config.yaml
routed_scale: 1.0
balance_loss: 0.00139
vocab_size: 16384
batch_tokens: [32768, 65536, 131072, 262144]
seq_len: 1024
Below are experts of layer 2 (counted from 0) of a mixture-of-experts language model. Rows are named up (a neuron's input weights, with its number), down (a neuron's output weights, with its number) and show model dimensions 384-447. Each number is 50 + 10 x the weight over its row's rms, rounded and kept within 0 to 99.
Before each expert's rows: "mostly gets" lists some tokens that are sent to it at least half of the time. This comes from a sample of Wikipedia text that the model never trained on.

# expert 13
mostly gets: " until", " because", " However", "After", " During", ", after"
up0:56 65 45 53 51 56 55 50 59 63 59 67 54 45 56 46 68 54 30 31 51 69 50 71 41 55 27 51 51 57 50 47 51 63 40 46 48 64 76 47 36 50 57 51 61 53 64 58 56 49 51 44 53 69 55 53 45 69 55 48 70 56 48 51
down0:53 45 59 51 48 54 58 42 39 51 56 64 55 40 46 46 70 72 41 49 51 60 56 56 48 56 35 55 65 42 50 73 61 53 52 54 39 67 57 32 52 67 31 19 46 57 43 58 50 50 46 50 41 45 43 39 48 42 40 48 46 58 56 42
up1:28 53 47 49 42 38 54 48 37 48 54 37 53 49 49 53 54 56 53 44 53 54 39 57 36 50 48 44 58 36 49 46 48 61 63 36 42 55 48 45 56 35 57 60 64 38 51 47 54 41 37 46 34 58 43 51 39 58 49 40 48 53 26 35
down1:40 60 41 65 46 44 54 52 52 45 39 39 81 48 46 31 54 44 59 43 58 46 52 56 36 43 49 58 53 52 54 45 49 33 39 43 51 48 48 50 64 48 38 63 73 52 54 34 51 51 33 46 67 48 54 63 45 63 58 36 58 43 58 33
up2:51 43 33 60 31 38 55 61 44 46 70 47 51 47 49 49 46 43 61 39 65 61 52 66 46 24 59 45 52 59 65 45 60 39 44 65 60 76 32 36 60 63 48 49 47 55 48 61 44 50 50 52 51 57 64 66 57 57 44 35 46 49 61 40
down2:62 57 55 57 53 46 49 57 34 63 59 56 83 47 47 47 52 47 63 36 43 68 70 53 50 54 48 46 44 69 52 47 36 50 22 63 50 56 46 48 45 60 38 33 47 60 29 53 35 32 64 65 53 46 65 49 64 42 41 54 42 41 44 37
up3:45 55 46 49 64 48 44 35 39 44 58 51 60 50 36 60 68 39 48 52 49 56 35 41 51 60 43 76 49 52 43 45 62 46 60 29 67 63 53 46 65 64 37 57 58 48 51 69 71 60 63 60 47 42 50 59 42 45 63 38 54 46 53 53
down3:48 71 53 46 46 53 57 36 47 54 54 40 35 59 53 48 44 53 39 52 57 62 54 55 43 63 57 55 62 44 33 53 66 45 59 67 60 44 59 51 51 54 51 49 34 49 45 35 57 43 62 51 50 61 44 36 70 63 34 53 60 68 39 56
up4:60 52 51 44 51 56 54 64 49 40 53 49 26 34 61 30 47 53 34 54 31 58 37 66 45 28 60 51 56 58 65 60 49 50 58 59 44 54 41 28 43 51 72 59 57 39 50 51 66 53 63 46 51 48 39 38 49 71 49 52 41 54 53 60
down4:49 46 32 44 46 62 70 68 39 55 46 37 58 47 49 31 41 38 45 66 67 62 53 37 44 30 57 51 51 47 48 45 50 50 41 57 49 48 52 55 29 48 35 41 31 41 60 66 61 53 41 63 59 59 41 64 55 73 63 52 39 54 55 42
up5:35 62 56 50 51 79 48 59 65 40 66 47 46 51 54 40 78 61 55 47 68 43 39 50 56 43 37 30 32 52 35 50 30 37 60 32 55 59 47 47 60 34 54 49 64 47 47 48 47 36 47 61 54 39 60 32 57 69 49 43 53 63 62 46
down5:46 80 40 73 54 43 32 53 73 35 42 65 60 44 58 43 54 38 31 42 32 34 65 50 38 54 51 28 50 53 56 51 43 37 36 45 60 60 60 51 47 39 34 51 43 36 65 56 51 44 59 49 60 56 38 39 71 44 65 39 35 64 61 45
up6:53 50 59 48 36 49 54 46 56 58 37 44 42 65 42 38 48 48 60 66 46 42 67 74 53 42 50 50 31 50 44 70 65 41 55 50 56 44 51 53 36 43 57 62 46 47 56 62 66 49 45 32 52 35 49 51 46 36 77 65 49 57 43 59
down6:43 46 59 43 42 65 49 52 56 42 46 66 48 44 49 63 57 70 54 45 54 40 66 65 35 42 53 66 59 50 37 61 72 43 64 47 52 50 57 67 55 46 68 50 40 56 48 40 64 49 38 35 45 46 50 37 45 35 44 47 52 51 52 55
up7:49 38 58 39 49 52 49 46 37 40 51 50 60 51 63 46 61 42 46 52 59 43 45 55 57 63 50 44 47 56 61 39 44 53 37 33 64 58 60 44 61 61 62 51 42 49 75 52 51 60 26 38 54 54 45 53 55 50 67 55 45 58 55 62
down7:40 39 61 61 52 36 45 57 38 38 48 56 52 50 42 52 44 60 47 58 58 48 42 66 44 48 51 57 36 54 58 46 42 58 48 54 52 71 54 53 47 59 58 48 44 35 40 55 36 47 40 52 38 15 40 39 32 56 52 65 41 38 48 61
up8:32 47 40 57 46 60 66 56 39 40 48 42 60 65 35 56 68 40 34 41 43 42 51 51 51 47 39 45 58 65 55 39 62 49 37 49 63 48 63 49 47 54 51 52 45 40 43 51 56 44 42 35 52 70 45 52 45 61 35 47 40 49 68 44
down8:51 51 47 40 58 24 47 58 51 45 43 48 69 66 59 46 47 40 56 48 64 48 37 45 58 56 59 40 39 22 42 46 52 38 34 62 38 40 62 42 43 42 56 44 42 42 60 50 58 53 25 51 69 42 52 57 44 50 52 41 46 64 39 44
up9:44 38 52 49 57 53 57 42 49 44 50 49 40 61 45 68 37 55 37 59 51 41 52 61 49 30 46 61 37 55 50 47 45 44 44 44 36 64 54 47 72 61 52 62 45 55 57 35 37 52 49 55 50 57 61 54 49 33 59 44 46 47 61 46
down9:36 33 50 52 34 46 63 67 49 33 60 58 44 71 47 51 37 49 34 39 42 40 44 37 65 62 32 46 44 50 50 54 55 38 59 56 53 65 57 47 52 55 60 56 54 49 49 58 34 48 34 27 55 42 43 62 54 36 46 50 48 48 49 58
up10:49 43 44 55 60 67 42 56 59 57 61 57 51 53 44 50 43 63 50 52 46 50 54 36 42 49 56 36 40 58 62 46 59 59 40 46 50 40 33 50 41 66 45 49 64 67 68 61 45 52 52 46 66 45 47 50 25 41 54 46 29 48 64 49
down10:38 56 45 53 47 57 45 58 41 38 62 37 41 64 43 59 46 47 45 39 66 32 64 56 48 51 40 40 49 54 64 70 62 45 49 45 34 56 47 43 64 41 40 35 53 55 56 69 41 58 58 36 64 59 51 44 57 54 51 54 62 47 68 49
up11:44 42 58 49 41 53 45 52 38 58 58 48 53 37 44 32 37 47 52 43 36 66 56 58 40 45 61 60 42 62 54 46 59 39 50 58 59 53 59 34 51 54 34 61 36 58 61 64 56 50 56 34 52 38 54 41 53 64 50 45 34 58 39 44
down11:53 44 50 40 59 56 54 55 58 39 60 55 43 36 58 44 36 63 52 45 28 70 51 29 45 49 53 61 37 56 44 55 59 30 56 30 51 55 62 33 50 47 41 42 44 51 49 30 68 53 74 55 56 54 39 45 63 47 62 63 37 38 46 40
up12:48 52 52 49 32 62 54 52 32 53 29 51 54 62 62 43 53 68 49 39 46 65 49 49 42 47 33 42 49 42 56 39 56 56 61 46 59 61 58 50 58 50 44 45 71 66 54 37 47 69 51 54 44 66 55 48 46 57 51 50 63 76 41 27
down12:53 60 43 56 53 47 56 62 48 37 45 59 59 57 56 19 50 45 46 50 64 44 64 61 50 47 44 62 60 42 50 65 71 41 44 37 51 44 49 44 55 55 57 61 59 47 64 37 51 52 38 35 65 57 72 65 52 56 59 32 57 53 41 35
up13:45 60 60 47 46 71 43 64 39 34 48 57 46 31 44 43 34 50 44 56 68 42 48 64 42 57 47 44 45 50 50 42 49 52 48 62 60 36 54 44 61 42 53 58 54 45 47 32 54 55 61 46 53 46 32 47 61 56 46 42 43 59 51 61
down13:41 49 50 50 52 53 49 53 51 43 45 68 32 42 29 54 58 53 44 64 42 30 44 54 38 69 55 51 37 51 37 70 58 67 28 59 41 46 38 57 64 64 52 66 43 36 46 45 30 47 37 54 41 52 46 40 39 58 47 67 52 47 56 44
up14:70 59 34 48 38 57 62 59 38 49 50 51 45 58 60 47 68 44 69 41 37 54 54 69 62 44 69 49 44 42 44 49 54 50 57 17 28 42 41 36 56 55 44 60 48 55 41 47 64 57 42 56 41 43 69 54 60 50 54 27 57 34 37 42
down14:79 46 31 55 60 35 48 48 49 53 53 35 50 61 60 48 57 47 56 29 36 69 55 61 55 49 48 50 50 31 70 50 49 53 43 59 41 61 51 45 49 39 53 48 52 55 42 35 42 55 50 42 48 51 53 64 47 47 42 28 48 33 44 47
up15:46 67 52 60 38 46 52 65 40 46 68 59 40 48 39 36 39 40 56 46 32 38 57 48 34 50 39 55 53 42 58 35 53 48 61 49 53 46 58 45 44 63 41 74 55 60 55 51 53 60 71 49 52 61 36 53 42 45 43 42 48 46 54 46
down15:43 65 49 58 51 55 44 43 48 50 38 57 52 46 54 35 33 27 86 60 44 52 51 53 36 53 59 50 37 48 46 56 40 55 49 50 54 27 32 56 57 51 48 58 52 55 49 52 44 51 53 61 49 60 49 52 66 58 48 61 58 58 36 44
up16:57 56 57 54 49 43 40 48 41 41 63 62 62 48 49 59 55 35 42 47 45 43 61 47 66 52 43 46 54 44 57 63 56 45 36 46 62 69 39 36 37 73 58 63 50 42 54 46 50 54 49 66 49 48 50 61 30 50 41 48 36 41 70 70
down16:37 58 44 54 56 39 60 42 38 53 50 49 45 35 57 45 51 35 62 46 63 68 57 66 50 60 44 55 36 29 54 49 45 55 61 53 54 52 50 59 37 68 64 41 56 41 49 46 59 25 32 58 60 43 24 46 45 54 50 49 42 46 49 68

# expert 19
mostly gets: " Un", " Re", " re", " re-", " reg", " ISBN "
up0:75 42 44 40 59 55 50 23 47 45 43 53 58 39 22 47 40 57 41 44 55 62 52 47 38 49 56 50 60 47 65 55 45 55 46 38 54 37 42 45 52 53 47 49 48 50 38 48 39 66 44 49 61 42 48 54 34 56 58 55 55 56 58 61
down0:69 47 72 32 71 56 67 40 56 62 50 34 71 52 32 73 51 49 33 42 59 50 54 54 49 62 52 51 28 32 38 53 46 55 34 52 32 55 36 51 47 34 43 67 50 37 39 63 60 66 48 31 45 43 45 51 52 50 54 43 37 48 50 56
up1:49 37 48 40 40 63 50 47 25 56 48 45 51 50 42 40 41 39 61 64 44 62 53 51 46 54 31 52 52 58 46 46 50 51 56 49 63 72 57 32 41 57 73 79 59 51 40 62 43 58 55 44 54 58 59 48 37 48 51 60 47 47 57 42
down1:58 39 49 55 35 37 37 48 46 55 43 47 58 48 79 44 59 62 49 73 62 39 48 52 36 30 44 59 34 48 53 50 56 57 50 41 54 60 43 63 38 54 45 58 43 48 50 59 57 51 35 26 54 42 48 57 60 53 55 50 48 50 59 46
up2:46 47 65 64 48 55 47 50 55 46 46 50 46 39 55 62 54 66 44 54 53 51 42 57 61 44 43 53 35 55 46 48 50 40 64 69 64 50 25 60 42 44 44 42 45 45 44 44 46 33 60 51 57 39 46 58 64 50 77 64 58 50 28 46
down2:53 42 56 48 48 46 36 62 70 47 62 42 54 43 45 33 54 43 45 47 51 40 66 55 59 48 36 44 52 50 37 53 42 29 62 40 54 33 42 51 46 45 39 44 63 51 53 37 24 50 45 44 38 30 47 41 50 31 61 45 60 48 39 59
up3:31 51 55 58 47 59 47 36 53 52 59 49 51 38 53 60 55 62 50 51 45 38 63 48 60 70 40 59 44 47 34 53 46 45 51 57 44 39 47 67 43 50 66 57 50 39 54 47 52 57 74 50 46 59 72 44 48 50 51 42 39 47 50 43
down3:57 60 48 50 52 44 57 57 45 42 47 49 52 55 42 47 55 33 48 63 40 49 55 56 51 43 48 64 66 57 43 56 59 50 38 56 64 39 56 44 45 87 49 49 50 64 62 53 47 37 63 52 63 60 49 39 48 57 26 57 43 63 52 61
up4:57 47 43 40 59 42 54 53 46 56 60 58 63 61 39 27 37 46 57 58 47 55 47 62 53 50 54 58 51 37 33 35 50 61 50 37 50 50 63 43 35 33 46 54 46 58 44 67 40 56 44 48 47 49 57 59 56 57 49 42 59 56 67 44
down4:49 45 57 51 42 54 64 60 40 60 50 67 32 55 48 39 48 64 47 56 56 44 47 47 46 52 67 45 40 49 39 56 50 67 47 49 51 46 31 52 41 56 46 57 50 62 47 71 58 59 34 47 56 48 40 54 47 60 48 45 49 49 49 39
up5:70 61 79 59 52 50 58 54 48 54 40 59 58 45 44 57 42 62 54 42 51 47 50 62 67 41 52 47 47 24 62 39 56 50 60 42 52 53 50 53 56 56 51 58 56 40 30 50 49 44 50 60 46 62 63 63 61 56 39 53 39 60 46 50
down5:59 55 54 41 45 52 44 28 65 55 45 47 52 47 55 61 51 48 54 35 70 46 68 39 56 44 50 58 52 57 54 41 66 50 48 47 56 45 45 56 66 47 53 45 55 58 39 48 54 56 43 44 53 66 61 54 51 47 53 59 45 60 61 29
up6:57 49 45 53 58 56 52 58 53 57 48 45 59 60 39 52 49 43 53 51 63 48 45 44 57 55 47 64 63 38 47 46 44 41 34 55 36 63 48 64 61 47 46 53 49 47 56 50 59 60 38 55 62 62 56 55 45 46 50 53 53 36 47 55
down6:44 45 35 29 42 34 47 35 68 43 42 57 48 44 43 48 51 45 52 40 36 48 39 59 40 52 61 32 47 50 45 72 53 60 40 53 47 68 53 42 46 59 43 46 41 48 37 46 58 37 44 57 43 60 32 62 29 55 35 50 56 43 61 44
up7:65 51 61 67 67 78 37 67 45 57 53 57 44 57 62 52 50 51 67 41 57 60 49 60 51 44 40 69 31 57 55 41 34 46 58 38 65 57 35 55 49 53 79 53 67 51 66 52 52 36 62 52 51 48 66 67 55 52 65 29 48 44 41 37
down7:57 67 56 56 49 48 28 50 60 41 48 43 54 58 57 52 32 53 57 48 75 41 66 35 50 51 46 60 56 64 52 50 43 48 55 44 50 38 44 62 57 34 48 50 61 54 42 50 29 25 37 56 32 41 54 68 74 29 52 43 51 53 42 59
up8:70 46 45 64 22 56 45 52 51 49 40 56 55 62 52 40 37 53 72 59 56 59 51 60 65 51 54 49 52 48 40 53 40 34 49 51 61 54 51 42 41 49 55 53 46 54 60 47 41 43 55 50 54 55 59 55 46 55 53 29 61 55 42 52
down8:48 62 46 68 61 60 45 64 43 65 48 50 61 44 45 33 62 60 59 57 57 47 45 53 58 45 57 53 55 60 48 59 56 55 53 46 48 53 52 60 59 45 41 50 53 48 57 59 45 37 54 52 43 41 49 45 52 53 66 50 54 34 54 39
up9:33 28 51 41 58 56 59 53 50 49 44 44 46 60 66 37 65 53 44 64 43 62 55 53 51 61 39 43 34 52 65 61 52 44 57 58 47 47 64 28 49 63 59 44 41 64 44 58 37 46 43 59 44 40 55 53 56 52 46 52 45 42 59 56
down9:32 42 63 36 49 60 28 31 51 44 53 49 22 61 57 64 59 50 48 53 49 39 49 46 46 64 23 45 43 54 42 52 43 35 27 55 41 41 46 44 57 45 50 36 39 61 54 59 60 54 49 54 49 63 53 51 43 42 47 64 34 53 40 64
up10:19 50 57 56 39 48 39 33 43 40 52 58 46 54 63 34 52 55 45 56 64 40 51 52 44 44 54 49 44 61 39 44 51 29 62 67 69 55 36 75 62 57 60 52 56 59 59 60 43 45 45 44 32 37 38 48 40 41 51 38 65 55 49 75
down10:51 69 55 43 64 42 39 42 39 47 37 34 59 40 62 55 51 43 66 53 54 53 61 45 49 49 45 55 45 63 49 33 58 48 69 44 63 32 39 72 57 32 54 47 55 53 63 42 38 42 39 44 34 54 54 51 44 38 42 45 60 46 41 80
up11:44 37 40 61 50 63 42 51 53 44 59 58 40 42 51 46 38 35 52 61 48 63 52 53 69 60 48 51 36 36 51 51 55 44 42 56 43 42 42 53 49 71 54 55 37 58 62 45 46 48 55 36 60 42 38 72 51 62 47 40 37 52 40 51
down11:52 35 50 40 45 50 42 44 65 29 46 39 50 63 37 61 53 48 56 61 60 52 48 49 47 40 45 68 43 40 65 61 70 43 50 31 64 55 54 59 66 63 62 51 61 38 47 38 44 21 59 39 56 53 45 55 52 52 49 46 46 41 37 36
up12:35 62 79 62 55 58 47 43 64 55 61 50 33 61 61 62 54 52 47 45 48 36 41 43 43 51 46 52 47 35 52 42 58 55 66 48 45 54 45 42 44 57 54 52 42 60 51 39 46 30 27 57 70 52 54 60 51 45 49 51 56 56 39 53
down12:39 47 36 63 53 53 41 51 73 51 41 58 39 38 52 53 44 40 65 65 47 44 61 36 35 45 59 45 42 40 63 36 50 50 40 50 40 41 49 48 60 63 51 60 57 55 56 36 47 36 29 60 75 59 61 45 62 46 40 37 60 44 53 71
up13:36 59 32 65 62 67 45 42 48 58 48 54 46 46 51 55 46 69 64 37 52 54 46 52 52 47 46 58 40 48 56 48 41 32 57 47 64 72 47 45 43 59 63 55 52 44 41 52 50 61 47 44 62 49 71 68 59 56 48 50 31 55 45 40
down13:41 60 40 58 44 63 50 45 51 53 47 42 68 35 57 46 52 55 62 65 54 52 53 44 39 35 39 49 30 60 54 59 42 45 55 40 65 58 49 24 58 35 65 49 32 62 58 50 52 47 57 54 55 49 71 61 68 28 52 56 52 61 52 63
up14:48 61 62 57 44 59 41 45 51 49 53 56 52 51 38 39 31 47 56 53 52 49 38 33 43 58 49 39 41 68 42 49 39 44 52 70 52 68 42 64 52 41 55 50 44 45 50 54 47 34 48 56 42 56 46 56 52 70 37 46 50 57 47 53
down14:61 51 51 42 38 34 42 59 44 56 44 55 63 61 63 51 31 63 47 65 45 39 54 37 43 44 60 59 57 49 53 44 65 43 67 66 67 48 42 62 52 52 48 55 35 42 42 58 36 34 33 53 33 41 36 54 63 44 51 35 55 39 49 56
up15:50 43 45 53 37 47 58 75 54 48 41 40 46 53 45 54 56 52 42 45 48 55 37 44 49 36 46 47 57 46 43 50 63 42 28 39 72 60 63 59 64 52 70 45 72 43 38 44 43 43 56 55 49 52 46 74 48 39 57 59 54 50 49 41
down15:55 42 38 53 26 40 48 65 54 32 50 43 74 42 50 39 47 71 48 57 36 38 51 64 51 40 37 48 50 56 36 51 63 50 42 38 61 61 52 56 60 37 54 63 62 47 36 32 45 56 49 59 38 56 42 53 42 48 51 50 43 52 52 46
up16:53 48 59 62 61 60 37 72 65 53 51 54 59 36 44 42 51 48 72 60 46 57 33 46 53 48 51 58 56 51 47 67 61 47 45 53 67 66 54 56 42 40 52 44 50 25 57 47 74 48 45 60 55 54 61 59 49 37 68 66 44 37 66 50
down16:63 38 52 48 18 55 64 46 60 42 59 49 63 57 50 39 41 52 55 64 58 41 35 56 38 51 48 47 64 51 47 56 54 46 42 42 48 46 73 57 59 62 47 56 58 46 50 23 40 48 54 66 35 51 41 72 43 55 44 38 68 62 46 44

# expert 1
mostly gets: " New York", " Texas", " America", ", England", " London", " Los Angeles"
up0:74 54 69 38 44 53 35 35 48 52 53 48 60 58 51 59 52 56 61 45 51 47 48 60 49 58 59 46 38 47 53 52 37 50 46 38 40 50 38 55 57 41 51 40 47 41 62 52 65 60 47 61 43 29 71 59 41 78 46 48 33 46 38 52
down0:50 68 48 54 42 56 41 62 62 47 65 38 53 32 55 48 53 60 44 39 48 50 52 60 49 61 46 50 48 63 29 53 50 65 50 35 52 58 49 30 50 49 36 30 32 41 54 38 47 60 51 52 40 41 49 64 44 41 41 49 46 43 61 61
up1:35 69 46 39 49 50 38 57 42 44 53 41 65 44 38 58 68 51 58 43 52 61 43 43 61 53 43 35 36 59 53 39 50 48 62 41 55 60 43 54 47 36 50 61 37 41 52 46 52 76 44 58 50 62 36 54 58 36 46 62 41 57 35 44
down1:40 49 55 48 49 35 35 30 44 52 36 37 41 38 46 54 38 43 48 40 48 68 27 39 38 35 67 29 30 48 60 35 55 55 59 50 50 41 39 52 37 54 41 59 30 39 38 58 44 60 63 41 37 44 59 57 52 49 60 87 42 41 50 32
up2:40 61 51 60 52 48 61 51 68 44 52 64 53 58 47 54 52 28 45 49 54 42 40 52 46 51 42 58 48 58 59 48 46 53 40 62 56 49 61 30 45 50 41 40 44 65 43 38 39 44 52 48 58 46 19 47 59 45 50 45 71 55 50 52
down2:35 34 36 61 36 41 69 53 57 47 45 73 52 63 54 29 49 58 58 43 44 58 49 53 55 53 51 61 48 53 58 60 49 35 50 38 57 63 68 45 65 51 40 42 46 49 46 40 34 30 26 56 53 37 60 42 54 59 48 63 39 52 39 45
up3:65 45 60 56 58 47 53 50 38 38 53 60 37 43 45 55 59 40 49 50 81 46 59 49 47 54 55 54 51 59 49 56 55 49 38 52 43 54 52 48 51 40 60 41 71 49 39 51 52 47 50 54 47 41 51 54 48 56 51 35 49 55 39 48
down3:69 43 45 48 42 38 46 59 55 56 54 58 43 46 45 46 53 61 61 35 69 65 46 48 57 40 41 74 46 51 61 44 46 49 39 46 57 33 41 55 59 41 57 52 80 53 56 52 46 71 56 73 47 50 40 60 52 56 46 35 54 66 49 46
up4:39 48 50 38 63 50 49 56 36 51 64 54 35 54 36 48 59 57 41 50 49 44 55 43 49 55 49 44 38 57 45 41 42 60 48 54 66 56 47 38 55 55 48 56 61 51 64 50 55 51 46 53 60 65 59 55 50 72 60 31 53 53 50 64
down4:45 56 49 30 64 64 69 44 45 51 60 59 31 63 46 66 39 50 46 38 36 63 52 41 42 62 69 36 39 46 38 67 61 51 40 44 71 40 50 51 63 31 56 37 46 34 50 42 39 49 52 45 57 45 47 39 54 42 35 45 69 47 43 56
up5:41 60 43 46 36 49 62 49 31 59 52 56 47 64 53 38 62 49 39 52 66 52 45 57 53 51 36 56 51 65 60 52 53 51 54 57 54 71 65 44 56 43 45 50 48 39 47 62 50 52 47 48 41 49 48 63 57 47 44 40 63 61 55 30
down5:59 43 65 39 61 38 44 62 65 54 47 48 45 59 47 55 38 60 62 58 48 70 41 52 46 27 55 68 42 56 49 50 54 39 37 52 66 39 71 35 45 54 47 52 65 64 41 47 47 50 45 48 49 52 54 44 60 57 52 57 34 64 43 43
up6:56 62 52 49 61 48 53 36 51 43 49 58 52 49 35 54 50 73 23 59 70 54 42 31 57 54 49 47 65 49 44 57 55 47 48 49 72 52 31 58 49 57 61 37 39 53 39 67 68 46 57 62 51 41 49 43 43 60 67 64 40 52 64 45
down6:53 49 32 41 50 61 32 53 36 37 52 54 49 73 43 70 58 57 48 50 50 63 62 47 69 59 55 56 57 58 35 62 58 54 46 55 59 43 48 34 46 64 32 44 55 36 54 50 47 73 48 50 56 51 49 46 36 39 43 43 30 64 46 54
up7:61 47 56 55 55 53 45 62 51 46 50 45 36 58 64 50 48 41 46 44 49 26 58 50 62 51 54 44 51 49 64 45 44 43 39 56 48 52 40 43 23 48 44 50 44 50 44 51 46 54 60 67 75 68 63 47 65 52 53 46 45 58 37 53
down7:69 59 36 49 59 41 44 39 58 55 56 48 38 39 57 57 38 46 52 44 72 28 41 51 50 48 54 55 51 52 56 56 54 52 54 50 45 45 57 60 34 44 58 49 49 40 41 61 31 54 50 63 38 52 72 60 50 60 58 45 52 55 51 54
up8:64 65 43 48 42 51 42 38 43 65 37 48 63 48 52 35 49 50 61 41 55 38 83 60 56 63 59 41 68 44 55 59 44 45 48 52 52 43 55 62 49 33 46 42 33 51 57 52 45 36 58 61 58 51 57 52 28 62 56 36 49 55 57 55
down8:49 61 58 39 45 59 61 60 71 65 54 31 54 69 35 53 40 61 56 33 58 49 51 37 47 49 50 60 47 38 45 50 54 46 64 40 51 55 65 28 57 48 46 33 45 71 43 47 42 57 37 51 51 70 42 62 48 62 43 51 49 71 66 42
up9:43 53 52 57 46 56 56 63 31 49 50 66 41 43 39 43 58 47 32 52 45 43 41 58 50 45 48 54 37 50 39 46 56 52 43 60 36 58 44 46 59 59 40 39 55 51 43 45 46 53 59 64 40 52 46 36 63 60 79 46 66 43 45 63
down9:39 51 51 57 50 43 46 51 59 44 53 57 37 46 24 55 49 61 52 73 60 42 46 51 51 46 43 52 51 43 38 53 59 53 47 46 66 48 56 53 58 45 43 65 57 49 38 42 49 54 34 46 59 52 42 48 56 52 57 49 53 47 54 50
up10:66 60 69 65 42 68 41 44 51 55 56 65 62 50 54 71 55 59 62 53 26 49 56 45 50 51 40 49 60 58 49 43 32 48 45 44 66 49 39 58 50 50 50 70 30 65 54 57 55 50 58 44 47 44 56 48 56 62 33 55 66 69 69 53
down10:54 45 48 58 61 39 57 59 32 57 38 44 35 58 63 71 48 54 57 29 54 52 65 60 55 61 51 42 46 45 35 53 32 65 53 47 51 46 50 60 41 45 42 49 36 54 56 47 57 22 34 44 38 65 37 55 58 39 57 50 61 53 24 33
up11:59 54 46 53 73 81 51 64 47 53 56 50 47 41 48 49 75 35 74 58 47 54 60 45 45 54 28 49 56 59 65 76 47 59 34 26 39 44 48 48 52 46 47 56 40 33 56 52 50 52 35 45 51 65 29 48 44 51 50 58 53 48 48 50
down11:51 49 58 52 47 57 63 57 54 28 47 54 61 64 66 47 40 34 47 47 22 50 39 46 65 45 54 48 47 40 58 43 46 37 66 40 52 46 67 53 50 63 63 61 31 44 37 63 54 40 55 60 59 36 42 54 58 63 30 53 52 38 42 45
up12:40 54 60 50 49 59 35 66 38 46 52 56 59 38 45 44 63 39 56 43 48 56 53 44 43 42 47 49 33 51 73 43 57 41 61 22 42 38 60 61 50 36 48 49 36 51 68 47 65 56 50 43 52 58 44 57 58 46 54 47 58 63 56 47
down12:41 37 48 36 43 50 42 44 45 52 53 61 40 62 45 51 63 39 33 47 48 69 44 33 57 56 58 39 37 45 62 41 74 43 58 39 48 46 49 59 47 58 69 47 51 49 41 66 52 38 60 44 49 53 59 47 51 52 51 78 58 39 42 41
up13:42 36 58 42 33 53 45 43 34 58 57 50 50 56 51 44 56 47 48 61 34 62 40 49 36 25 71 34 48 53 44 54 33 47 67 46 54 59 55 40 25 49 37 45 57 64 39 51 52 48 55 55 48 38 29 57 62 48 71 39 58 56 34 39
down13:48 39 58 42 48 48 42 60 47 46 56 59 46 50 38 63 58 51 59 56 41 61 55 73 43 48 58 59 54 25 45 63 54 49 58 39 46 61 45 54 47 67 37 53 49 41 46 49 41 47 36 45 34 60 48 47 49 23 60 58 55 54 26 53
up14:29 54 62 47 71 60 58 69 69 49 45 46 48 46 44 55 63 45 65 48 51 60 50 48 35 54 50 46 49 71 45 44 54 57 47 41 43 44 46 37 37 56 42 36 50 52 65 38 45 25 52 65 54 47 48 53 53 52 43 52 47 45 53 35
down14:43 37 63 49 45 56 54 43 45 54 59 60 53 45 44 48 68 46 41 51 56 58 54 42 65 33 55 44 48 46 55 59 49 38 44 60 51 55 52 52 72 62 29 69 36 61 65 51 49 43 51 56 54 33 65 33 52 65 43 55 45 59 58 60
up15:51 51 46 56 54 59 59 59 43 40 52 50 35 48 46 35 42 57 41 54 44 37 52 51 58 54 57 70 63 47 41 56 52 53 51 53 62 68 48 46 66 49 45 43 53 30 49 60 41 36 43 51 68 37 65 75 59 66 56 46 54 29 54 38
down15:54 59 56 58 45 33 47 51 40 42 45 44 24 61 38 38 40 66 57 52 34 62 48 63 55 57 50 48 63 22 50 60 54 41 52 54 43 32 62 52 66 60 50 58 56 46 48 38 39 37 56 56 60 45 48 62 52 57 48 52 59 40 46 52
up16:58 41 56 54 53 53 47 56 45 59 55 56 58 30 41 51 62 50 45 44 52 30 57 60 41 47 42 27 57 53 55 54 36 63 65 28 62 48 38 46 52 34 42 61 52 60 59 38 40 45 37 53 51 50 52 41 36 53 41 56 53 54 51 47
down16:47 51 33 65 32 34 59 49 41 40 66 56 30 56 51 52 60 64 37 31 47 51 65 36 47 41 55 56 47 56 33 50 55 53 45 49 50 45 45 50 49 51 43 44 38 62 59 71 53 53 45 37 65 37 44 55 64 37 39 52 57 48 65 59